config.toml
experts_per_token = 2
hidden_act = "reglu"
moe_layers = [0, 1, 2, 3, 4, 5, 6, 7, 8, 9, 10, 11]
learning_rate = 0.00417
max_seq_len = 512
Below are experts of layer 6 (counted from 0) of a mixture-of-experts language model. Rows are named router (the router's row for the expert), gate (a neuron's input weights, with its number), up (a neuron's input weights, with its number) and show model dimensions 0-95. Each number is 128 + 24 x the weight over its row's rms, rounded and kept within 0 to 255.
Before each expert's rows: "gets" lists some tokens that make up at least twice as much of what it gets as of all text. This comes from a sample of Wikipedia text that the model never trained on. Tokens count by the router's weight.

# expert 13
gets: "\n", " c", " B", " I", " N", " A"
router [153  98 135 140 181  92 112 143 158 154 118 142 120 112  79 101  97 149 127  85 107 125 151 159 148 102 177 121  97 164 166  82 148 111 158 133  92 127 114 116 117  76  96 124 161 145 103 134 142 126 159 148 131 128 150 132 136 149 120 122 112 138 158 136 129 110 126 148  97 135 120 150 136 123 156 158 182 119 113 121 111 116 142 122 120 134 137 115 151  87 117 107  74  85 118 145]
gate0 [144 152 111 131 141  98 160 119 121 110 127 118 154  87 108 127 133 163 122  90 113 106  78 150 118 125 150  99 141 138 130 163 113 120 110 116 135 115  91 125 123 132 126 144 136 165 110  90  89 128 127 137 144  68 210  94 162 144 112 122 145 138 133 156 105 172 157 136 171 102 146 116 143 137 124  94 102  99 155 133 112 133 125 119 116 133 149 113 106 125 146  81 158 133 147 168]
up0 [105 156 115 154 150 104 108 127 152 110 127 130 121 129 122 104 152 109 164  98 127  97  82 140 128 151  97 107 146 158 125 126 128 122 130 136 166 106 145 127  84 148  91 163 155 113  84  96 117 156 125 136 156  55 167 120 137 149 151 189 125 123 107 119 137 120 115 103 127 159 143 114 157 139 146 155 132 106 118  66 100 134  93  88 113 151 107 122 114 157 137 125 144 124 132 142]

# expert 7
gets: " M", " S", " D", " K", " A", " N"
router [158 147  85 139 140 115  98 140 172 157 114 123 150 108 135 120 153 170 176 147 156 133  86 139 155 114 112 161 119 141 176  87 131 139 140 133 134 125 150 160  84  92  96 148 159 154  94 124 101 111 142 131 139 133 130 105 117 154 131 100 142 142 152 171 120  78 151 168 133 114 120 131 117 110  94 149 142  99 137 147 107 104 133 123 106 144 141 137 139 125 106 132  70 109 172 122]
gate0 [157 137 123 113 145 118 132 144 114 112 129  85 133 127 107 144 122 141 163 132 124  82 111 112 145 163 148 110 146 127 109 123 141 135 113 129 122  97 168 160 115 132 182 148 136 114  84 105 131 117 133 149 117  69 106  96 119 150 127 106 132 131 141 171 115 105  98 101  74 158 125 122 137 111 161 114  94 137 127 111 116 161 146 108 118 133 148 108  98 102  78  65  88  93  97 135]
up0 [177 156 146 119 130 114 141 152 106 108 155  90  89 141  85  83 133 143 171 151 125  93  85  99 161 147 165 129 152 119 122 124 136 130 175 136 129 123 143 155 118 128 153 162 145 109 113  88 113 112 153 170 114  74  90 105 107 148 139 127 137 144 134 131 100 115  97 135 108 112 110 134 139 123 170 124 111 125 144 115 102 116 142  95 130 130 141  90 119  99  99  91  89  95 131 127]

# expert 8
gets: " s", " and", " that", " to", " which", " for"
router [138 103 110 171 147 134 121 119 161  92 130 145 128 119 140  73 103 116  84 163 105 160  99 121 171 150 132 148  96  81 164 153 165 102 132 124 120 166 155 120 118 104  95 114 144 176  98 125 157 120 112 165  97 108 162 125 163 110 120 138  93 147 130 123 108 114 129 145 106  91 122 142 107 124 113 131 117 173 118 132 113 100 131 124  97 158 151 124  98 122 141  95 152 149 125 157]
gate0 [124 134 175 118 132 138 127 134 128 105 136 136 121 141  99 172 123 142 105 124 119 143 109 105 123 137  95 129 129  85 162 141 137 160 125 104 116 131  99 114 119  79 118 101 101 130 104 143 139 134  91 118  84 151 134 126 140 133 134 117 136  65 220 122 125 148 153 138 122  99 116 127 165 123 115 161 174 100 141 123  88  63 118 152 134 151 123 131 139  86 105 129 140 143 113 128]
up0 [120 117 176 116 112 178 181 118 133 163 122 140 160 130 104 133 108 124 129 191 127 146 127  94 125 126 104 120 121 104 122 132 148 160 112  99 172 154  81 182 129 128 135 120 158 118 105 110 177 139 107  92 114 135 134 133 122 117 130 150 107 142 134 141 140 102 117 151 138 141 156 143 141 145 104 117 116 121 165 138 137 119 166 130  86 148 109 163 136 101 198 136 158 103 135 119]

# expert 6
gets: " |", " 0", " ", "|", ";", "-"
router [151  84  94 171 125  93 115 122 160 149 134 146 130 109 129 173 110 108 122  95  99  95 138 121 133 117 134 156 158 179 174  85 103 143 150 133 119 136  98 158 114 112 109 142 128 145 137 143 125 149 180  95 133 136 119 153 146 143 112 115 146 146 118 117 106 109  96 110 106 137  98 107 146  60 146 171 139 132 121 162 131 101 144 120 105  96 156  91 152 141 133 148 109 117 142 157]
gate0 [141 119 126 117 111 136 132 105 125 171 114 149  98 114 116 176 178 128 148 108 131 162 130  81  90 164 116 134 198 133 152 118 121 127 100 153 121 153 103 102 148 149 145 117 109 138 153  92  88 148 134 112 175 124 133 134 140 157 142  80 144 122 122 168 101 122  98 114 112 157 114 145 110 140 137 135 120 125 143 166 139  91 128 120 138  96 101  76 155 127  83 110 148 124 148 125]
up0 [184 112 113 110 108  90 108 161 149 132 117 136 132 101 156 156 184 109 121 109 156 162 140  93 126 112 127 142 145 130 136 166  96 135 104 112 116 149  75 121  95 121 137 153 109 138 173 116 111 158 148 155 141 103 135 148 173 159 158  89 123 127 152 134 114 122 113 146 127 175 115 141 128 113 166 123 135 115 138 171 157 132 144 110 103 107 133  97  95 139 100 110 167 102 153 111]

# expert 35
gets: " h", " g", " p", " m", " s", " c"
router [125 113 154 156 161 107 161 143 162 116 113 115 140  93  58 107  77 136 111 159 145 192 136 109 138 116 127 132 144 131  80 106 110 126 134 151 143 124 151 129 130 104 146 154 139 134  93 134 128 122 144 134 143 129 132 146 174 134 135 129 126 105 155 176 104 113 117 142 126 119 178 111 153 144 138 177 113 158  83 116  86 133 150 145 116 138 126 127 111  98 135 118  89  98 107 165]
gate0 [149 143 114 133 139 108 115 142 111 114 133 135 142 130 106  95 129 106 133 160 173 135 120 170 134 135 172 110 118 109 155 144  84 137 139  89 121 118 135 133 130 144 150 105 114 126 113  95 174 133 130 118 147 110 124 129 170 147 146 127 106  72 106 117 164 135 173  72 144 159 132 100 121 194 128 139  90 106 124 105 103 110 147 132 176 100 141 136 136 133 128 110 168 175 102 154]
up0 [125 149 100 111 141 148 134 139 134 182 113 115 109 133 166 141 127 139 130 100  93 125 121 149 108  97 103 119 132 136 117 147 147 148 128 139 152 138 125  95 118 112  85  95 100 117 198 130 112 142 148 134 115 165 150 150 105  71 135  93 123 175 144 125  81 119  92 133 124 129  89 127 101 139 115 131 167 107 107 160 169  89 114 140 106 149 145 106 111  93 111 146 100 119 163 105]

# expert 30
gets: ".", " |", "-", "\n", "s.", ":"
router [147 126 135 138 133 104 143 116 137 103 113 153 102 143 103 115 125 115 153 117 115 137 129 134  96 133 125 127  95 145 120 138 118 121 181 159 127 166 122 153  73 129 126 129 160 145 114 123 131 145 105 145  76 113  75 161 129 148 108 119 102 107 172 123 131  96 109 128 100 117 164 138 177 135  88 131 159 159 113 112  69 135  93 143 119 151 161 144 130 112 133 106  95  99  64 146]
gate0 [111 140 129 159 110 150 137  76 162 124  92 108 112 113 114 105 124 133 126 135 130 136 168 143 100 159 140 132 142 149 103 169  67 154 124 129 114 150  99 115 143 178 153 152 104  80 135 128 141 138 150 124 111 128 128 177  80 136 147 143 139 107 150 131 103 125 108 130 105 161 162 131 178 147  99  99 130 103 109  91 148 130 141 135 148 112 146 164 136 148 144 131 117 156 160  77]
up0 [115 154 117 131 144 121 108 159 105 152 101 151 183  98 106 120 124 129 112 114 101 156 145 152 165 174 122 203 149 135 119 150 140 123 121 119 139 124 162 111 121 127 109  91 145 114 136 116 130  81 155 118 146 109 152 119 173 128 166 148 140 129 131 157 132 128 128 141  80  83 143 169 110 112 121 140 141 154 143 154 167 110 149 141 157 120 128  93  83 149  92  97 139 153 126 144]

# expert 9
gets: "ly", " is", " was", " and", " be", " also"
router [129 107 131  76 138 140 116 116 140 102  88 134 134  93 159  97 123 158 105 152 131  96 100 110 101 112 171 146 132 141 100 134 160  98 106 134 107 114 104 128 137 150 140 140 142 152  91 155 167 129 114  83  90 125 162 166 150 161 145 160 136 106 119 133  90 143 142 134 195 132 112 111 151 127 139 144 108 154 126 116 120 154 136  95 132 142  90 122 119 160 166 123 100 162 145 166]
gate0 [ 95 145 130 122 130 135 146 142 123 142  98 107 123 139 134 162 171 120 161 118 159 168 122 106  92 107 112  93 134 164 139 155 145 120 129 124 136 145 157 130 165 145 147 153  70 122 124 154 130 126  93 151 121 132 120 121 131 149 154  72 135 147 100 140 153 137 103 160  68 159 127 162 113 115 152  96 155 146 170  99 115  90 107  97 127 150 146 136 133 145 113 168 135 111 166  91]
up0 [120 151 150 152 156 109  96 105 120 157 151 108 146 119 129 168 117  86  99 118 121  99  95 158 138 117 157 158 135 135 150 146 135 127  91 152 137  71 143 151 161 144 128 148 114 141  97 134 162 125 104 153  79 146 157 120 132 156 140 135 129 158  95 149 135 126 147 154 110 118 140 148 146 124 165 128 119 107 169 111 171 158 173 129  99  89 130 147  83  77 127 108 129  94 121 127]

# expert 11
gets: "i", "ar", "t", "ad", "v", "it"
router [138 164 148 114 120 128 142  66 149 110 135  85 127 171 146 117 138 113 177 120 165  98 171  86  99 151 151 141 117 148 126 126 143 145 136 163 109 157 165 147  97 157 150 107 117  75 183 136  89 128  74 121 118  98 103 108 117 123 133 124 125 122 124 111 119 118 137 135 108 163  96 111 159 122 120 120  97 118 104  90 135 144 130 119 123 134 172 112 130 132 120 148 112 118  88 120]
gate0 [151 107 136 139  82 165  83 149 126 127 144 135 172 137 150 130 124 150 128 169  85 103 128  92 111 153 121 144  96  85 132 107 148 140 140 106 156 124 104 145  85 138 118 132 147  99 107  92 118 170 115 140 132 124 129 133  86 133 130 121 122 142 117 124 137 105 139 158 122 168 159 113  90 143 125 124  80 148 107 121 102 124  84  94 142 141 118  79 153 162 189 146 143 127 110 111]
up0 [143 151 128 110 157 165 171 162  95 159 138 104 136 154 179 130 129 152 153  96 142 139 120 118 134 133  95 135 116 133  82 124 172 135 151  98 140  71 161 166  96 101 120 114 156  90 150 157 106 130 161 145 111  99 146 157 133  89 166 110 133 126  80 119 124 132 112 125 149 129 155  95 121 100 136 113 146 128 110  92 103 126 104 107 120 112 105 154 110 145 114 111 118 171 132 144]

# expert 3
gets: "he", " he", " she", "che", "hen", " He"
router [137 163  97  99 190 130 118 135 114 134 141 112 129 165 102 166 128 136 158 143 112 129 161 165 126 151  78 144 164 101 154 124 105  95 139 134 127  93 106 116 124 133 170 140 126 103 104 128 104 140  98 139 135 154 141 175 145 110 136 180 141 161 117 120 119 133 147 105 122 114 128 147 134 120 163 114 154 125 103 121 140 173 135 187 157  83 125 137 175 148 132 143 139 165 144 129]
gate0 [142 125 129  94 120 112 118 128 109  81 162 131 111 150  80 151 130  99 119 124 110 142 141 115 104  96 127 136 140  99 127 138 163 104 148  94  97 150 129 136 146 115 120 144 149  79 113 102 158 127  90 139 149 161 129 128 103 131  86 169 122 153 148 155 141 135 126 155 150 138 138 107 122 165 126  69 130 126 161 147  87 148  95 140 107 161 101 131 135 169 101 122 153  89 147  71]
up0 [132 124 158  87 132 138 157 112 152 112 145  95 150 111 141 110 128 131 105 165  91 158 140 112 139 130 131 152  82 114 111 123 122 129 129 108 134 143  91  93 122 151  97 121 115 137 112 205 122 139  84 103 111 135 113 141 131 124 174 129 127  89 180 194 114 153 136 154 133  95 186 125 140 116 109 116 129 107 121 127  90 134 132 129 158 150 155  97 105 145 140 138 133 102 143 156]

# expert 19
gets: "us", "s", "es", "ia", "is", "os"
router [138 104 115 101 132  97 113 128 148  97 127 138  52 161 104 107 122 108  85  93 102 148 140 124 124 133 151 125 117 173  91 141 118 120 111  94 100 159 129 136 152 106 154 142 132 141 155 164  81 169  87 127 139 134 119 116 145 162 142 138 123 103 140 125 139 166 141 171 102 137 111 131 159 107 140 150 119 106 176 121 113 111 113 148  94  73 107 154 148 119 117 133 147 107 102 121]
gate0 [149 108 112 125 146 118 103 158 102 152 100 109  70 169 144 173 136  83 126 115 143 116 121 105  85  98 161 137 106 119 159 124 118 132 146 110 163 162 145 107 143 108 127 122 145 111  81 123 143 186 153 126 153 178 171 108 108 100 115 145 113 148 123 159 132 130 160 129 133 152 117 124 111 125 113  86 148 168 121 126 157 173 152 150 155 118 157 115 125 123 104 132 131 135  99 109]
up0 [132 113 157 103 112 134  76 149 134 138 153 120 141 140 153 109 181 126 153 110 156 160 159 129  94 129 139 146 102 118 176  88 106 135 153 132 117 102 125  95 125 144  98 111  92  84 131 119 105 152 160 151 107 138 101 131 118 136 124  83 158 140 183  91 121  97 147 150 146 147 129  83  85 119 102 102 124 124 147  92 117 121  83 127 139 105 120 111 107 128  99 111 163 132 131 134]

# expert 32
gets: " |", " for", ")", " was", " Award", " Best"
router [181 152 132 133 169 124 120 142 178 144 148 154 162 115 114 142 157  92 115 114 134 153 127 146 145  81 168 122  78 185 147 116 118 134 170 155 126 129 144 128  92 119  80 158 165 130  98 151 147 118 146 131 128 156 130 137 159 152 120  93 151 128 174 106 129 105 134 156 145 138 125 117 147 106 117 158 163 124 111 148 107 148 128 131 132 139 154 113 113 115 100 145  97  92 142 162]
gate0 [ 79 130 161 122 134 117 103  97  97 146 119 111 114 134 150 112 132 144 123 100  92 157 152  87 131 135 127 147 128  76 107 118 122 155 166 123 126 137 155 117 155  95 125 105  88  98 135 101 162 110  97 196  78 101 113 124 150 125  89 131 126 130  95 127 158 138  69 123 170 147  87 110 127 109 107 153 125 131 100 107 117 124 154 113 171 117 138 127 119 140 154 135 114 128 124 138]
up0 [132 146  82 120 122 154 145 142 116 139 146 124 105 122 167 105 134 133 139 139 167  77 144 151 128 128  91 129 121 147 163 119 133 164 108 130 106 155 104 137  86 110 127 144 127 173 122 146 101 179 156 124 123 109 106 107 130 108 181 145 138 141 119 159 108 136 109  90  80  87 125 180 108 149 160 138 104 107 152 169 147 107 126 149 116 132  85 131 113 124 133 139 141  71 137 136]

# expert 24
gets: "am", "j", "h", "u", "ur", "ar"
router [ 72 181 159 107 141 120  85 123 130 143 141  95 120 119 128 134 167 136 159 130 118 101 135  92 102 153  91 110 113 100 123 140 133 165 143 101 134 151 129 145 125  86 124  86  92 118 160 147 110 137 141 109 164 111 134 149 105 118 154 150 125 156 119 142  98  89 123 102 116 128 119 159  79 110 102 141 134 144 115 131 108 164 133 172 141 115 118 146  76 116 102 133  96  99 117  88]
gate0 [ 74 134 167 121 142 135 139 122  51 123 151 122 170 129 153 109 120 126 148 133 152 125  94 128 177 135 118 148  91 120 114 128 127 135 134 130 149 144 149 150 201 137 116  86  87 125 150 132 141 132 169  69 132 127 137 147 153 119  74 154 121 113 141  96 115 137 146 123 143 114 128 127 128 192 117  93 145 109 133 122 146 137 132 162 113 128 136 138 134 100 103 149 141 137 137 134]
up0 [151 110  93 149  93 142 173 126 156 138 105 119 139 108  74 129 131  69 122 164 113  98 148 114  97 113 128 101 118 185 124 119 195 153 120 155  98 113 147 111 121 131 145 132 116 158 150 143 134 157 125 111 114 186 106 113 141 112 160 113 127 138 139 103 148 134 111 108 135 146 145 107 140 118 107 114  80 105 100 114 177 155 113 112 107 103 135 159 138 136 119  98 109 137 143 147]

# expert 25
gets: " ", "|", ":", " =", " film", " as"
router [106  90 118 164  96 108 107 170 114 167 126 149 144 129 149 138 120  93 109  80 177 113 126 150 145 129 125 137 149 127 137 120 118 120 139 160 196 115 170 140 127 124 104 129 151 146 116 115 161  98 166 147 178 183 147 117 111 148 107 117 155 121 147 123 129 124 128  88 134 130 142 146 162 129 151 112 123 127 131  92 121 119  93 106 105 127 112  77 101 145 120 121 142  99 139 177]
gate0 [ 96 142 176 147  92 122 144 130 103 145 155 140  65 136 100 121 116 120  86 124 128 119  99 114 164 113 130  70 135 115 150 125  97 142 125 171 144 143 155 113 134 151 128 138 126 120 120 140 135 101 113 168 122 122 125  96 118 170 161 115 123 112 133 126 151 125  94  95 198 114 166 113 137 138 121 111 149 162 109 106 133 143 106  91 131 128 108  81  94 122 122  98 169 130 104 103]
up0 [128 139 100 127 131 146 119 132 155 179 116  86 127 120 112 118 128 107 112  84  87 115 127 163 113 156 125 122 135 105 101 102 135 149  97 130  75 152 183 150 157 126 105 109 111  80 139  95  79 136 122 139 158 137  63 118 147  92 107 133 149 163  95 117 113 151 117 164 125 104 111  92 142 141 121 145 160 146  92 139 130  88 157 107 102 114 138 134 128 127 125 104 129 142 126 149]

# expert 5
gets: ".", ":", ";", ")", " (", "-"
router [138  85 134 162 151 150 124 141 165 139  96 143 162 110 128 114  98 119 135 123 149 128  98 163 150 132 125 150  90 171 143 106 121 122 113 174 134 167  91  88  98 124 132 169 148 177 141 174 144 158 166 114 113 130 115 137 141 137 115 120 153 103 170 150 122 114 143 156  97 120 108 158 141 138 108 156 133 131 123 156  96 122 106 133 130 129 132 115 111  95 141 124  81  70 126 164]
gate0 [139 126 139  95 103 137 171 135 132  98 110 111 168 108 141 163 168 122 119 130 172 139 127 130 131 115 152 192 147  71  97 160  96 102 115 147 123 110 118 148 155 134  94 143 102 105 124 118  78 160 126  99 136 117 137 156 171  91 156 109 143 141 132 130 140 154 125 126 152 123 112 150 116 140 122 128  52  99 114 110 146 155 172 137 141 106 128 118 134 137 160 151 121 118 139 141]
up0 [ 89 124 147  70 111 154 141 157 136 155 144 145 127 152 156 115 142 106 135 111 134 109 135  92 113 142 109 111 121 116 122 156 155 122 137 119 121 120 126 100 158 137 157 154 116  68 177 132 132 127 111 104  54 103 129 127 170 129 102 156  74 114 121 118 142 163 136 142 134 137 107 131 141 100 126 123  96 114 100 145 159 100 146  80 163 142 107 117 118 176 119 156 147 135 136  99]

# expert 17
gets: "ation", "or", "ent", "it", "er", "ant"
router [104 111 186 127 113  98 151  97  82 114 117 126  87 179 131 106 143 117 134 123 182  96 127 120  94 138 154 138 138 125 121 150 131 135 121 135 124 164 141 114 144 156 112 106  97 139 158 102 117 139  94 149 119 127 101  98 118 129 134  89 130  90 113 127 153 136 114 139 157 139 191  81 154 142 134 164 122  81 131 135 134 103 153 100 128 147 137  74 144 140 138 126 162 100 128 143]
gate0 [111 116  99  94 121 132 156 158 109 126 135 105 133 136 137 181 103 145 119 118 131 156 135 131 103  77 129 103 138 141 159 155 125 113 128 117 134 144 107  98 114  94 105 153 111 120 119 144 125 175 123 149 123 120 122 158 170 135 115  93 164 164  88 123 154  96 134 124 141 114 159 144 137 118 120 122 161 111 156 127 116 170 105 129 173  49  95 105 131 100  90  84 129 101 133 141]
up0 [119 129 130 124  93 136 159 101 142  90  88 130 147 175  95 135 141 117 105 108 142 133 163 131 120  98 153 123 133 124 199 176 115 128 119 124 130 133 136 144 127 116 131 140 114 134 136 153 100 160  75 112 102 141  89 168 135 124  84 118 131 154 114 133 172 130 166 112 141  64 136 114 143 100  91 133 144 101 182 160 137 115 124 104 162 139 120 119 111 136 120 111 136 110 130 159]

# expert 20
gets: ",", "a,", "son", " States", " York", "a"
router [168 142 102 110 117 132  81 118 131 147 144 121  98 135 158 143 161 101 135 130 123 105 168 147 104 106 153  95 118 148 138 143 103 136  79 152 101 128 118  94 111 130 157 150 165 119 119 156 113 186 127 137 118 133 100  86 161 168 115 114  84 139 126 149 169 130 136 106 101 136 105 130  67 142 143 120 159 114 162 138 110 102 128 102 121 160 116  87 108 162 108 148 111 118 123 109]
gate0 [152 139 143 103 122 137 127 154 106 125  71 182 163 101 111 136 123 119 126 151 119 164 139 137 113 160 104 166  84 104 110 145 147 180 103 116 121 130 130 121 106 122 113 118  81 122 148 104  90 179 124 127 128 160 122 108 142 118 128 109 120  84 101 120 140 153 157 155 116 129 139 116 142 150 104 114 130 121  85 118 110 135 132 124 189 103 105 116 120 114 132  94 123 119  74  79]
up0 [178 126 168 120 109 123 127 124 112 142  86 159 159 127  98 139 104 112 130 136 134 135 159 145 110 140 110 133  81 114 139 139 127 150  89 111 116 141 124 110 126 111 115 101 108 109 139 127 116 142 140 145 128 153  95 117 137 146  79 144  97  99  92 123 110 153 177 155  97 122 107 155 138 134 114 170 116  88  87 160 111 135 134 133 134 120 121  96 109 132 113 133 125  53  63  93]

# expert 1
gets: " f", " v", " con", " t", " cont", " sp"
router [159  84 143 158 162 134 114 156 147 130 107 133 128 105 153 132 132 156  96 117 175 155  95 120 156 110 120 151 124 117 116 104 127 130 183 140 149 106 131 132 123 137 135 116 140 142 121 103 166 121 153 146  73  72 142 145 157 129 180 132 142 151 146 115 172  98 149 169 116 115 175  89 154 109 178 154 127 108 126 102 145 117 158 147 109 117 127 148 134 105 136 132 120  93 119 147]
gate0 [147 158 140 143 131 119 126 150 121  98  74 131  98 133 124 132 140 140 169 154 139 156 127 118  65 102 134  73 141 133 154 101 147 116 122 148 136 112 148 118 167 112 140 110 133 152 171  82 140 120 155  76 149 138 136 133 110 134 106 170 107 115 136 107 102 130 140 127 150 178 132  89 137  95 141 133 133 135 120 126 127 125 128  99  97 148 106 126 100 135 131 115 152  82 131  53]
up0 [141 145 150 108 150 131 127 111  95 115 114 109 106 138 107  97 136 159 146 172 152 102 111  75 119 155 136  84 179 138 121 139 128 117 153 129 123 103 118 128 144 132 176 111 156 164 176 118 131  85 141 138 152  96 129 149 129 116 145 157 151  83 157 131 106 104 146 115 141 163 181  98 139  99 163 142  99 116  99 161  85 104 125 108 100 134 128 122 105 104 120 165 120 128 143 124]

# expert 37
gets: "e", "es", "re", "ia", "ers", "ie"
router [155 161 114 103 116 136  84 146  96  81 167 165 156 141 134 132 137 122 157 117  99  96 106 111 105 159 152 105 144 110 135  98 161 135 100 116  96 125  84  83 151  93 117 120 109 165 108 150 127 141 103 124 152 121 111 121 117 146 127 162 143 132 162 152  99 147 113  89  98 160  95 118  97 117 125 110 133 108 116 123  86 129 133 160 110 109  92 124 115 127 101 173 154 107 152 100]
gate0 [114 176  96  95 127 100  98 136 149 106  93 131 128 118 150 105 166 125 102 146  81 125  93 167 120  92 137 118 151 119 157 145 177 142 106 100 160 132 149 130 123 153 112 111 145  95 116 129 122 122 113 132 142  98 118 129 136 125 155 118 108 108  96 110  69 146 142  78 102  78 135 152 121 157 123 100 150 145 127 135 118 108 124 202 110 131 121 105 131  99 139 143 109 123 113 100]
up0 [126 163 123 121 134 142 152 133 174  96  93 142 110 122 174 157 157 129 120 122 133  97 147 101 166 108 145 110 117 123 124  92 111 129 122 128 151 148 120  98 188 123 132 123 118  93  72 136 149 139  98 127 114  88 144 144 103 153 124 125  95 100 105 120 156 131 108 133  74  96 130 148 142 124  92 135 107 145 185 144  69 108 103 122 132 104 111 102 137 124 150 122 131 133 138 175]

# expert 26
gets: "on", "in", "n", "er", "en", "ar"
router [114 156 120  88  88 140  97 131  95 147 167 109 159 139 140 120 172 144 178 117 104  96 125 138 144 176 131 113 174 172  87 129 135 147 129 119  97 131 117 143 114 136 148  99  97  84 144 152 101 116 125 124 107 136  93 130 102 103 147 125 136 115  99 139 112 129  89 170  97  97 113 134  71 132 148 121 112 124 124 101 137 131  90 146 150  89 141 114  99 119 103 147 110 116 118  99]
gate0 [162  83  91 119 105  75  98 151 133 152 142 159 167 160  93 127 170 112 127 142  81  86  87 137 143  78 158 124 146 160 118 121 108 104 139 126 106 143 115  84 150 129 113 138 201 130 119 114 145 140 115 155 160 119 123 119 131 138  95 103 113 113 137  91 139 146 107  95 137 165 143 133 130 145 130 120 102 141 150 141 141 138 134 130 119 122 137  99 112 111 147 143 158 123  96 104]
up0 [109 139  92 147 171 178 152 145 140 109 136 107  93 116 180 123 104 136  87 115 139 147 141 141  95 102 122 113  88  98 115 126 129 133 131 125 155 142 130 127 129 132 161 178 115 146 126 111 123 168  84 118  87 101 142 129 128 149 121 120 102 107 129 142 122 115 163 115 140 171 124 113 123  86 143 156 176 129 170  84 126  96 114  81 113 132 147 115 173 160 120 136 117 132 114 161]

# expert 27
gets: " and", "'s", " of", " to", " L", " in"
router [170 116 139 139 153 121 153 148 144 133 147 144 168 160 118 156 156 142 129 120 171 138 106 126 101  96 101 113 106 182 167  84 149 160 131 165 122 136 135 119 143 177 164 136 174 125 122 133 131 138 144 149 143 123  92  99 148 140 105 109 134 168 137 122 136 103 133 152 127 149 117 122  92 112 157 157 155  99 172 158  92 126 115 143 109 107  89 144 125 139 108 152  88  86 129 121]
gate0 [151  99 143  91  92  94 116 149 132 148 144 119 139 125 105 120 104 165  90 143 114 103 128  81 114 136 146 118 123 119  99 103 105 142 114 126 138 135  99 203 166 111 140 139 138  63 148 138 152 150 100 122 152 122 105 122 108 127  94 115 154 147 113 146 173 115 119 181  94 150 111  87 104 129 123 133 101 136 148 143 145 140 114 154 171 148 144 150 112  92 125 134  95 149 134 131]
up0 [141 131 157 124  93 141 109  99 129 130 150 105 160 168 117 134  99 112 113 123  83  98 164 129 111 139 134 122 166 132 153 106 122  82  94 125 122 130 122 112 183 109 126  83 130 107 144 164 169 133 109 126 134 130  92 141 146 119 127  92 136 111 123 145 202 157 124 119 126 139 136 167 106 120 134 117 172 132  97 130 116 125  89 147 112 160 128 107  99 104 128 140  71 122 165 154]

# expert 34
gets: "ation", "ations", "ers", "ity", "ies", "s"
router [141 108 139 125 118 152 124 116  79  69 122 133 115 152 155 134 108 117  94  99 112 140  96 147 105  99 153 136 161  93 143 122  95 103 141 111 143 144 102  91 146 107 112 137  67 155 128  97 150 145  83  97 131 101 125 109 121 124 107 127 109  98 156 105 161 152 140  88 141 118 120 119 170 151 108 113  89 129 138 122  94 114 128 101 104 138  99  69 141 128 152 131 133 124  91 151]
gate0 [166 136 126 107 117 156 152 131  77  81 139 125 155 128 117 162 128  95 128 148 111 158 127 114 132 169 115 115 128 116 182 128  97 123 139 119 141 109 111 115 139 160  90 157 168 121 111 101 145 103 159  97 106 101  93 131 134 172 106  82 161 142 156 135 162 123 142 101 154 115 140 161 129 123 158 127 132 160 117  86 152 166 133 139 160 120 100 127 132  86 104  90 133 107 142 137]
up0 [169 137 132 130 177 176 150 129 108 108 143  85 106 135  97 136 162 137 133 120 180 159 133 158 114 182 146 134 125  98 122 111 118 161 102 100 135 129 141 140 155 173  58 139 112 150 132  83 141 157 153 108 115 119  86 125 122 101 132 113 126 151 144 101 110 152 141 114 168 129 138 159 118  98 115 153 131 118 136 117  98 149 132 122 148 112 143 133  96 142 117 134 127 130  69 129]

# expert 31
gets: " the", " The", " a", "The", " his", " an"
router [167 123 103 156 159 116 172 169 150 174 124 152 128 117 127 174  94 109 170 121 166 153 108 131 161 117 133 141  81 137 130 101 142 101 137 115 162 170 119 159  98 169 131 157 150  90 107 121 135 129 139 160 142 161 133 133 108 143 103 124 137 166 124 127 112  89 108 168  98 121 104 108 128 149 143 140 183 151 114 140 113 147 133 113 141 160 129 160 149 136 138 133 134 104 124  99]
gate0 [ 51 110 120  87  80 135 137 132 100 161 118 116 142 151 131 126 132 134 103 120 129 106 161 120 117 104 121 105 127 117 148 138 116 167 114 154 156 135 105 123 177 136 121 116  76 103 123 163 106 123 140 102 117 101 153 127 112 119 175 150 150 112 156 129 126 134 132 103 167 130 126  78 127 156 174 135 106 105 131 141 169 118 142 129 110 132 111  87 142 119 139 124 135 175 167  86]
up0 [118 151  99 120 146 134 129 166 135 119 151 106 114 113 157 106 182 161 117 113  95 128 128 153 111 125 139 152 119 133 142 135 114 115 121 162 107 151 126 125 187 115 100 145  99  89 126 147 126 129  99 152 103  97 139 124 113 123  99 161  69  99 121  91 120 122 117  97 160 143 143 100 128 144 128 138 133 127 131 127 153 138 190  88 160 171 111 101 153 131 192 106 115 154 136 104]